config = dict(
    n_layer=14,
    d_model=128,
    n_experts=16,
    experts_per_token=1,
    d_expert=192,
    d_shared_expert=0,
    activation='squared_relu',
    moe_layers=[2, 3, 4, 5, 6, 7, 8, 9, 10, 11, 12, 13],
    router_score='sigmoid',
    normalize_top_k=False,
    routed_scale=2.0,
    balance_loss=0.0127,
    balance_bias=False,
    router_logit_norm=1.0,
    router_bias=True,
    scale_expert_input=True,
    init_std_router=0.011,
    lr_router=0.000636,
    vocab_size=4952,
    norm='rmsnorm',
    norm_eps=1e-06,
    tie_embeddings='early',
    optimizer='adamw',
    lr=0.00339,
    beta1=0.9,
    beta2=0.98,
    grad_clip=0.5,
    batch_tokens=65536,
    seq_len=2048,
    train_tokens=637200000,
    steps=9723,
    dataset='wikipedia_en',
)
Below are experts of layer 10 (counted from 0) of a mixture-of-experts language model. Rows are named router (the router's row for the expert) and show model dimensions 0-127. Each number is 500 + 40 x the weight over its row's rms, rounded and kept within 0 to 999. Numbers have three digits each.
After each expert's rows: a language model's description of what the expert responds to. This comes from a sample of Wikipedia text that the model never trained on.

# expert 15
router:575459452489531527496335619498531516503479464488446479481475490484536502516512477528567492498425507580441474575544511465513528465480541484492510485490544448525497527509502492510515410467456518433520439482496502431548539497505520470475458514511533453483501510448494496547489465525495508473472430491579557541444534486469491467497497507523469479630518516505434452511455515487488517511550
Description: Commas after names or places beginning appositions or lists, and conjunctions such as and, but, & linking clauses.

# expert 3
router:533415445476524506495484512479557507484537439504558486457491566541484472517504523472428449428416481494527517570477529555546465541413556546478515527503506513478488526477507499552465536502495484502568476489552544493477423579508490615526427499526482511504466525419465470549520522468563555599485508493395462518536473519570506462514476505492494523446475549490504495471503496542483551476527
Description: Word-final vowel syllables of foreign names (Crai, Estatuto, -ara, -ita), capital name initials, the pronoun I, and line breaks.

# expert 6
router:445489472464492525484523477472510545522511431510520498503472530518527538492624502512541446515486478433487496455502404448501528541454478505595597454519537497540493497491519455530458495503491491535528550554491528518472480433539472457473504408564497565454536508516495531538444441517473481470512504470555513590509519528383512433510517528418491488529519474449563543529506439508521519555529
Description: Line breaks before section headings, sentence-initial He, he, who, It, and word starts like st, l, pl in biographies.

# expert 11
router:428483483464500532521613511538563591494463450531560432467609483509494472518570487455427533472565496467522494549459556559523553456472493456500492512562464503509453480496484564544538543581498516513477533527505472430510480560465441565539429482519512530517527525476504555501535499514561461544514532519541512489443465462489507535462509507562526520446544500480474455481502491514414525525471
Description: Demonstratives and quantifier words like this, another, these, verbs after percentages in census text, and pipe separators in number tables.

# expert 7
router:532518508463594521481509456500515447482556536514482433484424489489444459541509494483527442529532561499523549471538470449450465460514443495538411514455516465528516466474515511418381480530490534563483451535525526455415546570549514501467481423526458492543483477518509497468472493522441462469472485475505541457447514525514535520472555483429463489471427454503475498543471468551565433450477
Description: Main verbs after a subject, especially is, was, has, been, became, as in "The station is licensed" or "It is part of".

# expert 14
router:423573561478588435519478509468440487506497567483523584465463483446490531476507506553477476554483474539462559515531432515528433541543531506506519438469567465519535506457498537444535449457504495444464521493516529525483580466515561515456508450534566491510482501560459464572533461524430502527465503492459486514581496487543488429538456509508430503540490446512560583478485557489541491500490
Description: Digits and spaces inside sports, election, and results tables, e.g. 1, 10, 1–2, plus name-start pieces like Med, Sch, Jr.

# expert 2
router:469514445569498471510443483466491539523485504508484519456504479455462545410538494483494465528560502504447513448422435455455474577529538469557447504459460548416488518460543515536449450494502480522480461552493471522507521505510483487512499585392436488511522469502427497473488488464516532444481543487445516432472542447499542472496522433471583519588473575500438485476554462482486478476441
Description: Ordinal suffixes and digits inside years or numbers, plus apostrophes before s, e.g. 4th century, 2009, Legion's, and First/Second.

# expert 9
router:494562486549504494504433525479503476493575564481402466511523506484481537507443475514465540548499469488512417493474540522480519437553509484398569545535410540471550523509450526493478468426487494528496586441534446508505453502516464438551523576468472473487504457580504471498520517474461474500573535546544456462496572503473504465516486505501503526371525502517537480570455489523497519525482
Description: Third and fourth digits of years in ranges and dates (2020–21, 1974–1975), and capitalized word openings like Am, Ar, Mc.

# expert 5
router:598480556484461520462470480452467489505508512468487447543450480486521522451397550528583532425478560515565515524435536545474491430589504546504440530516483507457540471569471478452494535506517483459486477468528574544548480491495440510469587503458470534485497524533487476503508552541504546506519426435437547584496481494501496562574527435488450497500457524450529510521507518529486456479472
Description: Spaces, pipes, dashes and decimal points between numbers in sports statistics and results tables, plus words like no, any, Goals, Apps.

# expert 10
router:563485467482462523501461483464515433528488541438532492539567511423500444516612540471433444489481505519494488424578452536444485478441474558505436511425535473430474520562497484433472459483500502480459455530438419545535510473507563483544507511531537489429542449469494488468455564422469522490503512534477535577579477467533471471517535490502485504454556513530489480514544502463474487525492
Description: Initial capital letters beginning proper names or months, such as J in Josh or July, D in Dinamo, plus However, during.

# expert 13
router:521524526471431444517489500472518400412433448501486591508476496524507459498505434540458464452575484505527450501585559543484460557522521486525514486521538458529482536496547467492474531584504483533506551443500477555521522472488587507508426472509534428464519513482436522504478499572453498513530596453498479504441547511458537513521537512572496451501465443563466461499522468464444540485519
Description: Noun-forming suffixes such as -ation, -ity, -ership, -ography in headings and infobox labels, plus %, ° and album-related words.

# expert 0
router:462461470473430521488472465497522555475461501555460481537495499537603510494403509470454521595530586525484509470523471479391510467491440568458462585523525536512442510537475513517470503586488516503519524460495478548511576506507477506492509525468447541541481531451494508479539497489591500570527461485570498468454465435496456483521510506503580488439595480495498487521535480525488523455554
Description: Nationality adjectives and country names, often in music chart or football tables, plus demonym suffixes such as Norweg-ian, German, French, Australia.

# expert 8
router:574571639634487527500564508522445534512565455501494482513454498527491481472454507521587539435478482535500508517516550377533493517482510460472491508492481554500473490490536483486497486467514465464545458549477491508507459457490469468474531527457482522534479497495603538463482490484537517477497435522496492437542463511505482523509479494496462509514493582529460517507461536496628422495503
Description: Word-initial letters P, p, f in lists and prose, accented or encoded bytes, and table separators, e.g. Pages: 75, polluted, Gymnastics.

# expert 1
router:493462434464492497510578496504572556532448539506542504508511537589454464575493478441550464568553454526491495513470503509564508523487460451464488536516520524479589458464516473534487629488492502454536514476518581426492424530520460517552524517472547553477496484470550466447555549533485486493484450500547425503505510610515536506480517513522549505439461476523513530499562520543520545520521
Description: Mostly "the" before government or institutional names, plus year digits after 20/19 and list punctuation, e.g. the Mexican government, 2020.

# expert 12
router:453491459465528459469536460514538462466537515501504536483517529531543518468433470515484547584489484537509482519447526540497542548486561469498526413499505487511467542537468496521557552441495482580504511550468507509579562560539493501513459515521418462512423479502473449558449493504605530458544569527491499540493455477557494549424439520476571510591418472443491489491448478473452484508496
Description: Past-tense action verbs like took, sold, joined, moved, word-final pieces like resell, Morning, Terminal, and table pipes.

# expert 4
router:526442486455494496489386533579440421485473507531439569532521483504550570520458551478489528492397542401530489515535526531538539535507472570518584528503462501551531503504467458547586437507497532536443432459538487505437516459490541490482557535528516415522515526500473480456475445454443462468482531527430543479499519539503466547480499507490511480506497474505512511455543490427515502509497
Description: Opening parentheses before years or qualifiers, the preposition in, and word-initial prefixes like un, dis, re, e.g. Dohm (1875, un-.